config.toml
n_layer = 12
d_model = 384
n_experts = 16
experts_per_token = 1
d_expert = 512
d_shared_expert = 0
activation = "swiglu"
moe_layers = [0, 1, 2, 3, 4, 5, 6, 7, 8, 9, 10, 11]
router_score = "softmax"
normalize_top_k = false
routed_scale = 7.65
balance_loss = 0.013
balance_bias = false
router_z_loss = 0.0001
init_std_router = 0.0147
lr_router = 0.00204
n_head = 4
n_kv_head = 4
head_dim = 96
vocab_size = 23472
norm = "rmsnorm"
norm_place = "pre"
norm_eps = 1e-05
positions = "rope"
rope_base = 10000.0
rope_fraction = 1.0
qk_norm = true
attn_scale = 0.102
tie_embeddings = true
parallel_block = false
init = "normal"
init_std_qkv = 0.0255
init_std_o = 0.0
init_std_up = 0.0255
init_std_down = 0.0
optimizer = "adamw"
lr = 0.00138
lr_mult_o = 1.5
lr_mult_up = 0.966
beta1 = 0.9
beta2 = 0.98
lr_head = 0.00921
warmup_steps = 394
schedule = "cos"
final_lr_fraction = 0.03
batch_tokens = 131072
seq_len = 1024
doc_mask = true
train_tokens = 1054000000
steps = 8042
dataset = "wikipedia_en"
Below are experts of layer 5 (counted from 0) of a mixture-of-experts language model. Rows are named down (a neuron's output weights, with its number) and show model dimensions 0-95. Each number is 128 + 32 x the weight over its row's rms, rounded and kept within 0 to 255. Numbers have three digits each.
Before each expert's rows: a language model's description of what the expert responds to. This comes from a sample of Wikipedia text that the model never trained on.

# expert 11
It responds to: Short letter pieces inside words and names, right after a prefix or first letters, such as un-le-ashed, non-lin-ear, Mar-b-ella.
down0:118144161144139114113037117069135126096093100108090142166115123068094133168120105150149164131121162171133125132111120119108141118126163088151105154133146151089079152206171117236095081149135114138168138162188076139130114101148113100098171133171082126115118145126138110126063121178145123184
down1:161109051165154109172138106120155144200085174157170110180110164184060155116116118168179121150136137149145103092133133128161135092128125142125141084165138145162083112100143133091107143129189165082113164086111102151092126116144095168114087124136109112127064113170116165157086196151168103076
down2:165146088141137117111132118129124070091121143145183113116143145067096126139108083098173124099143128149094098057116143162194163126113139174165151123136113122145126147177104112143179206092162133134097075154062138166178087116150118106082145185132144158132145165128091172167153096133086095199
down3:135129121162127090097151154081130125152078139157128120091145165169140060094147119149105157105200146121134109136082122105137109159140099146125086180139154155189060101101192090125097097142122160088123179084199096156065126127109117096168160165121131182154138149134151099182172141148159099063
down4:124169112075108150163109096088068104078139147122122152085148089141155078107084176173106117118135156168174110225119112161130098125165105175129119199133068122189144107152164101157132074158120104143121145088128118133087109154097085121109116086085140153054158197131141109096102140165114136158
down5:164121126129079107048168093152161157103115106157052160153110181110116147091149070163062106110044130142171121098090115111043151126126131220092174148096113154121091081128121141118154118134162104132169135158128140096124095159113123170092154130136162132145152097182128149159130142119128089139
down6:121159104119133186171106132140135140128113135079164124128133163149173132144178104090111072143112129151093076091178184155183146137134122124107171154127088113183110185125129104167150128106130106136157100172137121126159165188133077094104141187140133068138127108106115050082171140137142139142

# expert 13
It responds to: Lone spaces, hyphens and dashes between numbers, in codes, percentages and season ranges such as 2005–06, plus kin nouns like daughter and sister.
down0:113100114166111096145131163099091144085089144107157117108114134186135110102090159112166122141089126099127118133169132155108166122157154142115155140083170117105116099094135087138122114093076127128108151107128150159184110147079102123164096087139109086158149127086153170153157113063038142107
down1:115105149194094138092177146174149132131115161102133182134131116158083062103166124114118122133058130079121103105146169118095139163103106130152083105142079127114137170105103136171114115132109179165112111137180121056088118129145162129202118125168140144132162106159095089114116128100133068150
down2:140155062138112103170112173103055158089168109171143152111150120131118114120149130173076074127074170108123073113136159152209135179183110141132117170112184149133139160127161184171112154086144139160159125124083069156157135156133107120159107127187138167119144198106182144104089089161132182097
down3:077176136117160154125160097181100149150123155117110123097111114111176122149179175196083164102120110120023155165079109128193166176156053079132178077117121092141128112107132101106129068165089094145100103162165134152085088219144135095094055122150088123135149156107155149171175086145158116127
down4:094099171115163154134128133147124117189097097113128131111057143174140084125093100118161110147178130129087131177133117114084147120132130102111100154161082152128110084156151121058173104155190122131181042141136177170156127090071126149154085105138080168129088122066055142107108116163130146193
down5:128134108151086111169157103087176191116149169168122103167098068101077121170096116161113193139108154127145126102119146070169135167128147101083137131184140164171104158125097079111075075156148098162128141131122107232144195133126153156109102000105159153093177127146144069111107115145151140114
down6:214125139168129087188159120139104161113112121118145117081163054187104118103151140150136191122048161122123145088162078146100126164200140124191121140184160091158202115198145160148100113181133137174071131114081143137132191177120194109164078143083159140170097140102206068107097122118153114086

# expert 4
It responds to: Inner pieces of proper names and abbreviations after a capital initial, such as .S, .C, W in scores, "ences" in Wenceslaus.
down0:158139142154122106125106117128147139089117194154106158145133118138144123095136151053107126135158099120153133136073150128099139060148194112108135153113074143123088162105123116085116117161128129094114083135159108130107120133157107132136093186133149100110192102173182124096065130104139104151
down1:139060097144178135177165150092127138138127137147201118133071118144077105123092172109159118130140106106138157137166127077201114153124094129122190101134091148074113074154069148139112163104143093165116147110150143099142127114174107087109133159169112056126175097110135178116127126091136085124
down2:189123139154077110091090102129111106120091132145173076106140077162140182125083106156164149166163181080103150110088109123125173107137136073125116122123193086194165110136153189195169149156177156130100114090120126091090195146083140161124149119158115095131122091150095107192160123145118201123
down3:137112109116140134138142116150155111110050107143176156156082090092117110149091157126088194176124193145126158119138050075146151120135133116161117129085091179121097120136113109113139128131177107124153121088150126139101223152093095153103122110160141093143147125150081108146114142112094111104
down4:139156119133146107114065112125152134140187128136146128124166136169109123121068128136095178142098132187138113116115130052126067083151122069162118136138107088094110125122144091132150136127103157175159067148101149114177108130128173092126130108165131141176157081121162131117160108148066141153
down5:147105143086128168167188099088093130123120096153073147131100151079130120102092090101131146129167161127095096095121145106109169173065157165126118081186052163118115129142029176188136146107098154127147125111165180121202134119117146110148124125118126145187165138109152108183100116087114136152
down6:116114152099079112162160144125160103131115114119106132128073149121078123129101089118114152079123118121110129165104103093136143153089094142136118089129159143066126225155118052161145181117157173103127117132154133182119161129114148135110138099077150112070094106112085136139119168155161121130

# expert 7
It responds to: Commas, periods, parentheses, dashes and "and" that close a word, place name or date, as in Braunschweig, Germany and 2022, Smith.
down0:093166097121112158162140103103143151129153118168133170110099142132130098094125093154158107164153144113081122162139139101100111188140126147185100108188152140103114047099104108107130108119124109121121141172109074125114100121152058149044099112172113114134150105136092151107121169087094138149
down1:164132088069172135191110138120146110122164146118083158102152157086181155115127104131097122194157118153079130096103116132102137070126161064079122167196100131139101119177131160189123087183200128116140092169163168090133055152200155112077120135122122103132084118199123135106133084070155083165
down2:138104142080180187092149095192126181098122119156172109141209136170124133177145183134101137123129116111122111103095101120095115092127135127085061055166090176153110120108148091122172109099113111137152077126127153181152095168133091124156154093088123155143131093135162133128163159100126119108
down3:117064153101114142072126193152114131163081172066135109155146177142165163166107151081165133111114076102151086091107138131124175104096160109086145132167156102123098113136087146122094060119087129150130092142125133182124125184115035179171092166101114079102145095102180117110116137133111176123
down4:152112118077168122111196152125133162124191142116131135161086129171153133177122133122191082152130130102170075091170135138146180160148159112109131149095144082153116144099121181160082169117151128143090152157128196084130188124081104174126133169102232104215120129075079068151133155111101159142
down5:109159099147177136107150130156111157098127136152137135069154112111146105149115149121131134169134127122134124159145148161157122141124154148113105154132071179121148096151058133155129142118148141141130209108117062142121110138221121107146124128107148110101123131106204153090166169151112135108
down6:121131156139131118154163150142102081123078134145141081099149153103139129154147091130106102113125103100149159114140129094134128141113122153156097131110194103132100184154159091138154069126108121074134105136138160089178166124121120152096145153158094135143134178181131187140135073130169157168

# expert 10
It responds to: Foreign-script bytes in native-name brackets, plus years, dashes and spaces in infobox lists, as in Cyrillic names and "(6 ft 6 in)".
down0:106139113131126117099088159149120162157050104156095119106170185109107098153171134127112111150105090095187081170106123128097101120193110183134055098147153085122157051095161126150120117080085136083092162121176156095131134127150111108164130152123088197110114089147153130142134104150125180116
down1:149090107139042138073191099138112103100136096171161188143082135106151161094135162045125103060100155111137132122121123133113122073112095160097135093115092081161110117137143145209186158105124145158115096185135161153120151182107102136094127149186131154116159097164078127113073137117132142116
down2:144090150120154125168126118147087116165107122097110169141150130091204136136082097089112142167090124158122142136109160066113111093123108111127128140145145109103150155188031130127060149079178112122173090157177089088119102125113077103087105116068173159157128122108117147164122148153144114142
down3:142142118066058083083117172174119118108123122111117180180111103201184127163139089152135133087121183158092136165131151084128120161117071163181137137118144145141113129172135101138103166112153100110092138088116144102079132089071106102063072142199114127148147110119073147117141129159123152105
down4:133165086109147150130142102127109150156040140139147110072158095137093156081147119133136125104114076223086073077154137110140190084073155116143142084151157149189150108140201123124149134147118116133158090134151140098137137121130130160119063123129124116164107154144168179121116113144161143073
down5:136094173143130143044105147147090195120110101097126154111144114071125159114167141081179140146153113131205145091094104145156099161183111169137155145111146074112188172104139147146079149177073158166210116089121107119121081169190081110127172108134166131147131181153079098115114119096119122148
down6:114120129125081168076085136140149144097197074132145112168111077187211119094110141042122163106096143165145102089155169139173168101098146061107090102107161083130109077087121124142087146122135157098152109100069123112146036118076095152076122166157101132203123118105147099143160163143087131116

# expert 3
It responds to: Last pieces of nouns and names and the middle digits of years, such as mod-ification, vacc-ination, Hospital, 200 in 2008.
down0:129101157084186133153101067148121143154074109110202099122138166100159101105102183099130136133163088098150066100095171113104070154148125111108082135151172147107182110119062216162137117115059159126138179152120151154162122132179089128140102149109144127125065130152179165128178156111162123090
down1:106084124134211086146134163069175124122162127089155083123116069174090141110199163137103167153165112156133041155142123169109178118140144183164148170114126124162136114116132130140124129132111122136105137079141163079122127134095171129159126117115151085096105149086189191175113101094099088043
down2:085147133118139105102105136096130165104127085152129155143121132103090214148084144144121096168154138144119115152183186145134136145177176149112146065123193152135135150123137097067096121112103089078151153157133161145082100201083134169110111187112146195123110117146134157154103152091104166159
down3:078149163133135114164125154175185096125141139154129142083130112103106110160083133092097160170109056100101169116137106135072120131107115073151164117160103097109166158121095126139129100168125123142126069126113149121103113133153148168094134186091087131071124103113147126040062166121138126167
down4:110139147125152056213167153140093071073215205177154122084166181116147122114134152124128131129115131115097151107065080108143142042127106073151121137138091117121166075097117082131138123147123120095095178137116140091090107134149091138115172093101138145153137166063153145103129103179095173095
down5:132057164138119104075162101050132109147122153085171075095137141102114118082099105115147160144143129122126142125106160116165111148094122165181165137059187126158183106174172105100164153105093159111123151180117132084110112087191080128108078162108147189168168107125123153160135119108107170131
down6:160099137147154136137111079112079200147139109177107098101128114108142172144159126153137107088116097086196074109155086124193151143036076142103130112140113110120103111137122118158073104111119200132175119120060087115205127161180126188153143119160150139136163178159195105184103126164124072082

# expert 15
It responds to: Nouns, verbs and word pieces after a subject in running prose, such as vote count, ruled, put paid, plus in, between and heading markers.
down0:121115101097103129100080118091084142145158089068114118153116125138167154173094090114080066103162161168107105146141170120124114113116170080102092153152098144107102113143091131086128091078110144115122166135117103197140102123091155163137151165118107174104085189123175109153173119156139118127
down1:129143128110119117116130156050092080112119102115149134168080128147110097187163156140111093159134174115105139132112112090151120085101122163100148103156176143110129161121088125163104112183126134108137097142183160090038133128148139138100117121128133109098112084137078083157087160074174129127
down2:136057160185094107154105093138140112091083161117144157149153083174114149123149127168112112061085086170181103165135127166124098103131108130090120133181160121151172112106178107107059168112120133108171087110120155121119095102166126126089137165124114095189084194095183102159170081118087142152
down3:143162117115148116107073104102121123110172121180172112152118136121160104132186127062124128173115125138104179130147155137113091092137142106086133104197116127132168128157077130175177088124130107200132089143151201175189154149112090150151143143150097125161200170124117146160099175152159187122
down4:129149100135133121149101150076176139110168125128112081098123003085036147106109087123152098182106154127137094168127100161115079119166122040101139127129135115178131189152120150163124093186124149080153189078202158134133123131176136146163145120154151135070101139130093098156113153064114067153
down5:129117137117187094198152092102122082120116170083123084086145140125117155051113147126135186162138094164143184186147122127159164130078129120165117126114078141095091110068117124136142119128091141116078122116157106134147090136074160083161164074128165168095176043167182105151132083077092136067
down6:155081125135090113155157091144130092085149150038136151156081174158099104088142079102130156071154079127111178121151105123142133123134144112180178106128061165037075129086157183101133120142104184084160093124137108082188111137135028108096155160105129133180145075145106139138104177131122116160

# expert 2
It responds to: Spaces, digits and pipes inside dates and table rows, such as the space after "March", year digits, and score cells.
down0:188115089106062101165150152130148172168142114105212101145133170119055076215124149172115072130083166178137168176164092066090147120126055125132163181174127170141127160169129118156128142095111079129100139143095122119128129089144218126119119110150079147106138164162120127072119053139119106148
down1:128095117162129089119059158145139077093099169174158118208136173130132098140183150115092149148157130147092132163112065125104144129127129129129123152115188126186141118130160130159213164144119153160078161124132112128174214122172055081114058105062188106161158145117134098143139177169086152112
down2:194103195188155161139098112123070172133172117160053154165128150145142171145178135141127118141085140122158130112144094099201128133111102154113096141167127170171094175138126138118111091093124137087106060169161115163136170178131123172161158109106200152125157143134130113146141073122147118109
down3:131138084129130122078152126129248082139135121141112178086110150184168069133142090100067134122088101152118143103098131111109114126096068131212087086134077168110115160107128134094098115159102090154143103139125163078115104127131122163118176142143156104102158113103101097185112146172140155082
down4:158112113120175139136129146089101108167102115077123152130134080116206142107106171125102121191099193123104086137139097126094164154194117175141163143197132185065062135135107121144114079133053163131123126146200080117106177136167188146136169178049127161138108074173125168143104149121148161106
down5:073157190100165134147092127090212177154159080174098069116130147148115091143049165107162117090131100097055116094132102116152156130199097142128161117165093109135141095123106094103151188133175106104101164180066123097108083157121160153114130062134171140178125135078146110087150119147100091147
down6:167101158111142110112172078139125081153105174180160141115102113150163125174136153213123116183113113195111095159133121133013141202125108142172161133127167082068169086119143113093117118117066100102112093087139137101099134121205139177194143093154194122134114084114120155099127111107137176100

# expert 12
It responds to: Prepositions and linking verbs after past participles, and property nouns in descriptions and tables, such as with, was, shape, weight, Date.
down0:133125134117103208082160080170137156134138100132146131135124107123176103167118135173098158118156159149052076138117173099082147166178204185168124125149137143112164151154123159158211155159069142109195128086085092100077108167105131152103155162109121066150133171169179108088089160124143140084
down1:115108119157108163084146151172094113143166172137114120075139135108131098139119134137089092125179109133107132150149156105089107119095140070105144228092132218121126110070144144165119092081084061167158045127154190143134114124121148176112169168178171147134101158161108125125113164085153136173
down2:104131116156114168165089111133173134105083108143140138129176085111148089107098162085107094186136122122167066073139133099096131060098108126152118118123107150136112112078144173129105107165130150111109079164081191126184127131155112108127100077141117117091180168107102133097108128127148182129
down3:129198119106093151110111143227112151143094134100132127083080126100121135163143130185112050131168192156126131160161152073119075126132160079082130122091106142159129120172143051137126129089139212124115091141168122120197084130121094086116100124128135091094129085141093136170076146170090206111
down4:088132111146142152123118095106157131131128143118162173136136100146198163071094127140167116165142096151150144108170085144108126058100091157135185092139088119092095200176186139095175081126087108174106079137107120112112143108093146180105156127073142124177191057123123112182096120134159122155
down5:158205129165133135129149108188097100145185120081157159128096127134138147069138135088113072216155098144112193135149142124184148189118152117137104127098163092097182116105220158098147114110182134089143108151138132118120116142078169135127124160120122123196144145137121120129166113083165125181
down6:141121092116139066099110171119128124150062148158146215098082143161078121101138060114119129198172168143136130132108164102131111119084160185123100089116158083154157130069144147112140118166100161120109090140110175115139193179126090167170095110152151159136138160137147139114119096091205157101

# expert 0
It responds to: Articles and possessives opening a noun phrase, mostly after prepositions, such as the, his, their, its, 's, The.
down0:116084121134119092172085086120099134116173129122157149145140167124220127112088119149133150155149068168124163105125133152171102129108093095086216097158180144183138146111189159112147121130142098066119165177084087127071110113126096107148100102120189143136146124133132102129113112113155111100
down1:093141095112130135119032125130096129116163110125183100105145097120010159145153090156101133144117120173100132101170060114123145110153174115090118125137111143118128174102180115152130165124119127107127158095146111136104091089127101121134101164117087119140177115131122120125158189212165139180
down2:153171122128162111071059138144135099111148144106167082070144158163141176111123151100118170144114153161164124104108167141132131097126151159104082087085144175119113199176082125200151088096128136131138120132102092130081156148099191064196170148124119130170104128187119113199131174118162136170
down3:109114157093102088098134104159167149161160090078094142099128177130082106153151066067118174156148062223139189119153105083110166140127114120128086146097116141165162142170095095128133057163105093064125190122134145066094115122129165123143119155148104080198127143135101164175190113137066107170
down4:128147189141187084115172122139107081114151165136078092101144088103053105141122134179105074161144099174076117068115153161114161139126155189132165124157138141093189119085168091126153137092130105143111142129108049130128123128116173056092116162118226149148158177132108088080111144117180107120
down5:148107144207151117166124160080089085115155161161117233164140111118164130156114171149166175154173115157119110110137123176143062127136111158075150194121170092127122115176183126153151153126103130111103158103117131122091130142113168218098112123097114189082057136119080125139113178144148153103
down6:171143139132122104049148145093172102101126101156100151126154110112113164061144176124163142136092133138152061097104118159132110138068115156080172124123133098141078111157084221161132128150113129114126171139120206157158161172181119156126093154092119136127171145100150086078109096134133156101

# expert 1
It responds to: Words opening section headings and lines after blank lines, such as Career, History, Schedule, plus table pipes and list dashes.
down0:119117126130061095101133203130151175127117115212095122134152214132111141140096102085135136166174091115135110130103077166080143137137126172128173159079096079179119102118100146079130196151146089162115127116126138122103114135118134143143138146174101111108132173108159095142166127188121135154
down1:109121096142164121123057177135112131150161150192076134170125126144146104061172134139137084121110140180125137117186136142131111148078165180145131098113140137147136175140125134133112071133085115151149179136152096153171078121092127160141043124182140072100213092131081173107098104143130129087
down2:128088119127145122131141103139135091115132122115087164143102128092079104143116118106138151146139127099077110174119218085082155117141064118159116108148123066163108111174107122148131169102159117127170146130127151135117119157128113096133155146159141106119127139071038093132165113118107156151
down3:138179146111095124080110110193105098141195159120100140193128105128131082170105123092099132150087080128153158162138116162111132103163076124141153102066084145056110144131159146126116048164122129178069125117124090131155132152129139075132152153139092105180099099150083110132125197159142145191
down4:162088134137169119108159077101145170097162096157111090078149028148072131155128165152106139152058093135143110170178133168168125133059174097185153153090090131161204122094097091118166090167131091127125175093105178107172150135143089131139120132095143143153160145160085113108122089096120139140
down5:110106085158122119095129108031128144102140154167147130158155139043108181166162168078099127109146133084127120075148113159102145144059140091100133149074069086125115150120152070139057170122153190120122137140104145160139169098074093189150183162156100097092086101152192093158081112123162156112
down6:109079112107118141138182151146114105164154109139119125174075101099148191152128199087099112193130125106158138098161108189173172076152100110079107099123103110146187219182090135138113140055135108049124154085135139107085139145113149099115138077168114068094175172132157138163162128066129099148

# expert 9
It responds to: The articles a and an after prepositions or verbs, plus line breaks ending infobox or table rows and code lines, like "of a child".
down0:191142114112135186115132160150110200084173099104166065131124179097133113166069130082190129068137112139099113119075121084160149049127149098165104112144116087139179129172090136115127062114136128135139175188130108140139098130127104167129129130193108150145179102184146133099089121128111135143
down1:120130158107148117090087090125153145155145121189191168186113154152150071181097125127192080163153132157106193131131123126121174133121184132133069145153158137137122111150097110136073118172071145185141154102132142105154163135140133082109118142151163113150108121109107096171154131137133147196
down2:140100188188124138107052083166118115132134141060088106124094169125098151145138101142136118172112094153103150118115129121148118148075114106155139113108139184089060149160134148168091089181143142148083203144196121107112114176139161141189195108157097147122142121115074096132076141111104162130
down3:116115111126144161085074128072086161099160134091136169202118105073136126123150162172112128122122165172119074136166157120113134130131138150126128115142115142154185066095184106103179163155174125065138135160141105116192148066058147137077121156058133098120126139161171091106171117127111094108
down4:132129100102118184126160141178156193144140181113088153082091100119149111136117155084114163134118119104183153096164068158166183110193144141082102145213128128137155103092070128141159101149127167129190122133129111151080110130090121150063187075059143161131081180101122153129154118163116117108
down5:082072161093129113135134165115097139173143133102118114090144119115191119159154096078126139162146099103127099137073062144176130098154121137124147086130116110151128113097109151116153116138127112147129138174136163127141107202154117174092151164112131072092127101153155188078080135139056132160
down6:137139068119135067127131152098119098121114152095145142125107098139077077117132112158131079080107184082182100098090164130119189098096135144131089139069155123128112113084155143172160162133174145114117123072130163145147162097126133153129192106095083127133103098146127137112185046125085120104

# expert 5
It responds to: Prepositions, above all "of" in titles like Collector of Revenue, and biography verbs after he/was, such as named, founded, joined, married.
down0:111168059132134127115134104118058119119103125148155104123120156152139126120118086089144162138119150115100084136066111158113133143132119098086088121113113125102114093129141104195147138126178094130120175141125075120110056047139149173135059119110162159124165109139164143102120101165157128089
down1:221112137113081082128183129127133100158069110142116146153107129098092133118130158101140204113138085087136118117130112123092142151118089129135114105164086155135103132164129152106151191127132181114156136160154138104192136105147105119166115193103088158151129179152069087094146170153091143094
down2:129143144149107154065093136070115146199126134151067086063105169173156156145119184130158100138095135149154071107108096104164140099149129137154182151191143106195129109069146083097185160101113151133116144175133105123126079102156145170140108147137171096084139144079101095079116142154209109141
down3:057135133119137088149102121115197133114162155134198085103145126106148109112136142100118181170161122095179125126154104162136104226085136104145115089134154115103177155124149136151123184136120150091145147087168175139172146124154152113185146130091087177152168146219144157137095123079139121077
down4:140118134122173140124113107102190092143137132111146117208097120055107143089200171123115135173080145128106095111097073178100087074113120098124107176177129182123112056093094104124175132139123119155131159071155064161150139152158106076111146131092195103111105108134144150177150137072128089163
down5:130152174126144094144145100142149136082073114088177101140131112135118147120107090144148146157201082137137174101114089163124095087103151131133103091155133145140140126173140167126154145107136190113146164119172142125141154151112057078110144125119113175098164201148090093151150152126077188107
down6:043114155115143080099126136140188088128140131164145124149113144149110130114146082087160155121222134134124143104126130157113095080079181109164102100146149165071077110160105112104088127158159148142193120134155155115109158126104130134137132194144146176081194185179102061156077083037168161161

# expert 14
It responds to: Ordinal and sequence words and what follows them, such as first, second, final, century, "of" in "tenth of", "-year", "aged".
down0:098096133093093111065146182125147111140181149151159143107148109077178113070088134119116154174150120138070120129174075088141063135076164089116072093143122079139110123122127132230060135148068122114126111167077183104191140113144111157094105106065165167183209077118115141123088145144128161162
down1:137103120130132202170078108121136096115069167099135075158087086125210122115167113093142132113120166160100203080123139162174176116102058089127149206092058190086149122129115105129167227115151110133086129055138151102091163190143135142156156151098129119110141110182131104132091104090038087140
down2:153124174119140100111148138153122172103130055102086085199105153128129131167094161107146132116093119101161076091119122097110108140119164133096098119151129150179066162109110105134084129126150085105086081098137177136069133098104175140170149168128149111068092092088113155053094163141139114168
down3:152127179114159133152155132124153175111193162165104153121103102099167173162121128108117112124127146109113143116069127102164144113117145124163127138132132117138153120145118129130138137124171140125133121135127109107086140163188133132098190148113112150099139099080153109087140138131139100082
down4:189149103114129104141063114116083130142122115119124163119171078137177159069198085144112176223154147142132115107082095115121096114164120094098175110179161197113104142125147120107159084145042141110152146099140134107141088128114134130158055166103135073146113127116119165217100150112107117119
down5:158145163068138133069096118120115147134124161137139148078146122114172105113107197169176113136133105133145115120105139105177121153088151175111169138102119066136118124131107129168138090204096146080184134128120099068110134171171083124098151170173128116183119158141087091155142157123135142167
down6:121123127075118185163111191162154170186180112119089098092160181168131128128131130056108170166159144085126132112084096125078127122139173121096123147051117156108109114150131147123123115124108111141105119192089119114136182127198149121136111129158128154069160138166110064162127124171081118141

# expert 6
It responds to: Final pieces of names and words before a comma or bracket, such as "var" in Bolívar, "an" in Caloocan, plus some, many, a.
down0:129143152161154169172108161118160100118156159136119125103137107097143131157145125102149160115065170152084145155126122138118100176114124145116168059153135132089119124149135108100102109127165136120124121097161085084144162186112121098148113114130187132116140123126157182139140105114113123125
down1:131141099083174140109123116078093134171165163153155171146106166100134151174169152148110133108091167115076158180157091152105161101111130125094098131115134112136157165093153140166165061148087126128091153106150171089150087196158090053109172124147142147087142137137102118164131196139200166171
down2:130114155123108127121089155141150119146165171134084138170134159130132136176136158139108086072177180057096118120077150115083141071148109144059165123158128200149126190118174158085126148109108171115140150121139155154114071096134113131120206081124178165130127107100145129147147176156110095097
down3:120112087115137090165081057135113097074155181114140144174151102130132182169165106100133160145121130187187148107212126134115118134057084132095066057138140137164116081149094123179080118115138101118140141159120128142107123114095131191112088103135129169182067150133142117208136160088115129120
down4:088140110092119145122084088148079151086080113152100096067109095134136089188075036092090122104150133087115117081160123125136160098149151119133115123115132130116176031145146125164114110108141109125166101102108161129174071077099170125113130152104112098126166157145139136088132147165104113040
down5:120154101104096129110162116147123166085075146134142147174089131141180185167132119114114152119106156096116080121135136115156126067100122128170094106160104107201081138118123137114084122066188127163149122163118073104151068087161156101115094132108155153139106104190153093108149147178089095078
down6:095058158081162133060101133101132038108136121149189196171176145066068100104117124100111085103121150126138135117134129090111110078159143164118108075128154124137099129146143163066114154074114159096129108121123143166144137120133141081138152148146112150142073127123094145174140181150111173112

# expert 8
It responds to: Pronouns and relative words starting a clause after a comma or "and", such as he, it, which, who, she, that.
down0:125064096116119168085119179138107134117144166061132090149111144119100074136094128176114139157079135106159177073143149135099155133150145076158196142144092142136106166123127165131097124064176159117149105157139089157152150068127156112127138142110129145151089098116149147084131117203089103127
down1:105096139116119079158163038116163084125147226157129170112136081168221110086128111108121164079158128110104085130103124140148140125165125105123193148116096121111099121142044147129111118138138107162108065055116157115137128140103110070138139134186100169145164127130155105140104118151153136097
down2:119138089129216126146160103142138189094132148152154164109132140112118081143135135096140148144108103155145158116126140181133162133169142138173133072104106091133151181115177120117166102143168141136101165095140142082079106071220184106139178100110157193162174127146156150136155139130074135073
down3:130107133143194111120114100114122153128095191120139121133130142136100095150146051146157154129081132070103085094167123118103113171124136047150128127121138098144209100163095063154135113160164148163125131137178113115059134075133137099105124146138113191116152110161157113115136136127074097140
down4:129201163099133113145160155113118138115155122095168085130167084168125123117124119105098110140145108186123121152104121112173191111228081122099151091105109117144146179112141106132183105175061125141098099003223165193125135143140086130145113132114143171084173148136074123125116112105113164132
down5:145089106176141141119114151178128096136160129093188152139111162140136106125140114072161114117105073143190159175203054118133128107112127093138116143084134166062101058143166109095157088119065151138182095223152158134197138146149119093114102082111086142104195118164151084066172136114070161109
down6:128138102128145169197128070162069082140066171094084178117164085100131128101070101223127127155169145155137066097142157145108096215168131110071102123124159124084190086152131122149095132140065165062110141126176133150164146158059151120130152153172142176139101076121062117132094115127149139100